Weights of a small mixture-of-experts language model, trained from scratch on English Wikipedia: width 448, a variant of Muon for the experts.
Below are experts of layer 5 (counted from 0) of a mixture-of-experts language model. Rows are named router (the router's row for the expert) and show model dimensions 128-191. Each number is 500 + 50 x the weight over its row's rms, rounded and kept within 0 to 999. Numbers have three digits each.
After each expert's rows: "comes before" lists some tokens at least twice as common just after its tokens as in all text; "gets" lists some tokens that make up at least twice as much of what it gets as of all text. This comes from a sample of Wikipedia text that the model never trained on. Tokens count by the router's weight.

# expert 27
router:486460513546559562484517505409441489475503469593495507454517490568488408477490572506391501502538530493560466526535426572510533477526465534429461479457489478402513479516547544519535483406483578
comes before: "|", "-", "The", "\n", "In", "=="
gets: "\n", "b", " F", "c", " T", "/"

# expert 63
router:511543474475527449467555473490469495544558521516474575540448465432532505450565542535524523511441506482472514420511513535553538542486508567401440406544525512467518464544553522480457541462425515
comes before: " |", "ian", " who", "ate", " Conservative", "ated"
gets: " ", "er", "ing", "or", "it", "ist"

# expert 5
router:527546482480552469483511489596462479446532486452448466437456542480466679489485482460532650549567405439526566512460495450489465538529488435582566481499502538471502488432495479426515499536504508
comes before: " the", " a", " new", " first", " his", " this"
gets: " the", " of", " The", " a", " that", " with"

# expert 51
router:443485541471461510528489494385527446535458485539568473637509497536474440478602487466505433443467491528420482427537547542429497540543547601450489414445579419467560506475499495528487483470497514
comes before: "\n", " The", " He", " In", " It", " This"
gets: ".", "s.", ").", " ==", "es.", "a."

# expert 79
router:437490598538442530354487507447427441549469527470505564499550556565546455470523525425568511475527532574493469549518406481533540493488533569487490419429490534474552522528494551625419529444469499
comes before: " and", " he", " the", " which", " but", " it"
gets: ",", "s,", "e,", " that", "es,", "),"

# expert 72
router:438422545523492519458545515430513455553494504535521552490517555517426514496560473504513395453458527492495491437552536499437542522500557588414458384402612580491540479507556485571489523525460543
comes before: "\n", " |", " is", " own", " first", "\n "
gets: ")", "\"", "'s", " his", "'", " its"

# expert 80
router:474414514577430517460447489442524440493498423515528551601487465492526445479567510597535399470417470589520482486553461482486525491532544562470399436439442520454488549477586583494501463429491504
comes before: " the", " a", " be", " his", " an", " well"
gets: " to", " for", " by", " as", " with", " after"

# expert 35
router:464378530556515578500507505416545441452440510579475451592464484588509427449617451496444422473387486546470425487488461426502533468477424532429508455427578566381478523528480531575526510518527551
comes before: " of", " and", " in", " were", " are", " to"
gets: "s", "ers", "es", " they", "ies", "ations"

# expert 30
router:528601503442552500492457526585476496474538431433461448394463605414438628545496548490503609517609430447548510482485477487483449542519538446570576466473536537463555474461496485415480473584500477
comes before: " the", " a", " his", " their", " an", " its"
gets: " of", " with", " to", " in", " by", " from"

# expert 69
router:420435550578495523472476542414493448541543456509527497529595514526536377449588536507496438463472481528521461477627463460510524560519492554426427394393533587425521516508513464541481415490536622
comes before: "-", "|", "\n", " -", "|---|---|---|---|", "|---|---|---|---|---|---|"
gets: "\n", "\n ", " JPL", " information", "\n\n", " DF"

# expert 58
router:517415461541530505500489574439458540605524504473545557469539437595448369583569562490476419462451515489518502474513592530460571442514569468483463442445482469455527424513518559559452407505472498
comes before: " ", "\n", " 0", " 1", " 3", " 2"
gets: " |", "|", " /", " —;", ":", " 0;"

# expert 87
router:450576490499483481524568538439560476560493522534506552517506556504486366479540522499467428450441557529489545450542479476516466483498591531444448451491547512480526553497594539561447442462560531
comes before: " in", " to", " by", " on", " as", " with"
gets: "ing", "ed", "ated", " used", " released", " played"

# expert 12
router:518412475487479536473548406507576480560521565570517482544457468511480459434520505491457479498460484536514496427554536499512486430526540568462420439414568569454531508480455503552460544540582510
comes before: " |", " be", " –", "),", " was", ":"
gets: " to", " 1", " that", " which", " one", " first"

# expert 62
router:553459479552467473473491528424553494607458485543545558536525573541555351460575506513492419479406468460522549467524524440503538460480546529462464408452544502479561470476504470562439369497450540
comes before: " ", "\n", " 0", " 1", " 2", " 3"
gets: " |", "|", " /", ";", "\n ", ":"

# expert 42
router:428526526502452561456553619472501503484438391530564536515557579479488453576542519536584538388483422562508517429569515485533490504452567605467455480441501441420559564514529467553497438528530500
comes before: "\n", " The", " ", " In", " and", " He"
gets: " |", ",", ".", ";", "),", "a,"

# expert 45
router:464434495469505547491491479426491532543521499484501564631486506512439458419514496548538393456449488567479522455546537521541550555469483537452468433435551584523478472538534469558527493488490513
comes before: " the", " to", " a", " his", " its", " with"
gets: " on", " at", " of", " over", " out", " for"

# expert 53
router:476389548536471472551559448457494480573520545585536609552510511530568403485504492439527442481445572569466559403539494478550572512559567549484445438466578595485509468499530505551489542494484516
comes before: " |", " ", " /"
gets: " ", " (", "á", "é", " did"

# expert 64
router:446437499519537507518583476405566528491452554530514526501499416555503408445558525362533414477474489521505475482503494503494522567490533509424525453488551567510469433497491484519516493528344539
comes before: " the", " a", " his", " New", " their", " this"
gets: " in", " of", " at", " on", " In", "In"

# expert 23
router:470517520546491558463479527452503516413514509554473475518500479632485431465501530479451462450545545536541543468475477508517545475491486452467456472475521495489487510544556526522516515474509547
comes before: "|", "\n", "The", "-", "In", "=="
gets: "\n", "==", "===", "/", " '", "–"

# expert 88
router:395437553566496466492557561447585465497471553535549535541545455588544411492619532500446408436452485528474534448467495525541567547544543540403420363477568573535519434508462477549435503525494496
comes before: " |", "°", ".5", ".8", "7", "5"
gets: " 0", " 1", " 3", " 2", " 4", " 5"

# expert 22
router:450426576558448535480537522399541466553485457532558551548510544506480446471572433505486404437437511521454513446544515447515537547511530610425471418425591535443548493486538481579516499524481529
comes before: " |", "\n", " –", ")", " is", " ="
gets: ")", "\"", "),", " 0", "}", " —"

# expert 21
router:464472576508518603437442574552545489598495455440506490582510487571506378504605560497519523478489421532468521531614564471540498531488533567473527452428479566459504490547456490530502473500555555
comes before: " the", " a", " an", " his", " New", " born"
gets: " of", " from", " is", " for", " was", " with"

# expert 24
router:456524496555578512467552566414514553538440484502485517477552496465527429454614485519492507435464380455526433385506463505488481579471530514413551486456512423417571504525557559544532459551511539
comes before: " The", "\n", " In", " He", " It", " A"
gets: ".", ":", " |", "-", " –", " -"

# expert 1
router:495459552608449528431475508402529521577462533573544545707488488482475473465567548491528503396418492543500566557530508539539570516447518534469508401417583546537533484496496532585449496462504434
comes before: "\n", " been", " •", " to", " also==", "–19"
gets: "-", "==", "===", " =", " has", " =="

# expert 55
router:458447550597486609438523550493503517508524483528536441406519531610486406464545537563471475442442545499479460417533434531430641519552540488461423443494428629477525487507531530477477549460545585
comes before: "-", "\n", "|", "The", "In", "=="
gets: "\n", "Population", " GN", " Interactive", "Original", "lo"

# expert 85
router:486376573559463498472524536470526471557483515488476542517538530523514372480574485510451413437347507503524472442523521525536602450523557551426497361434562419437551499506527486535535471487473502
comes before: "\n", " ", " 0", " —", " 1", " %"
gets: " |", "|", ";", " =", " ===", " National"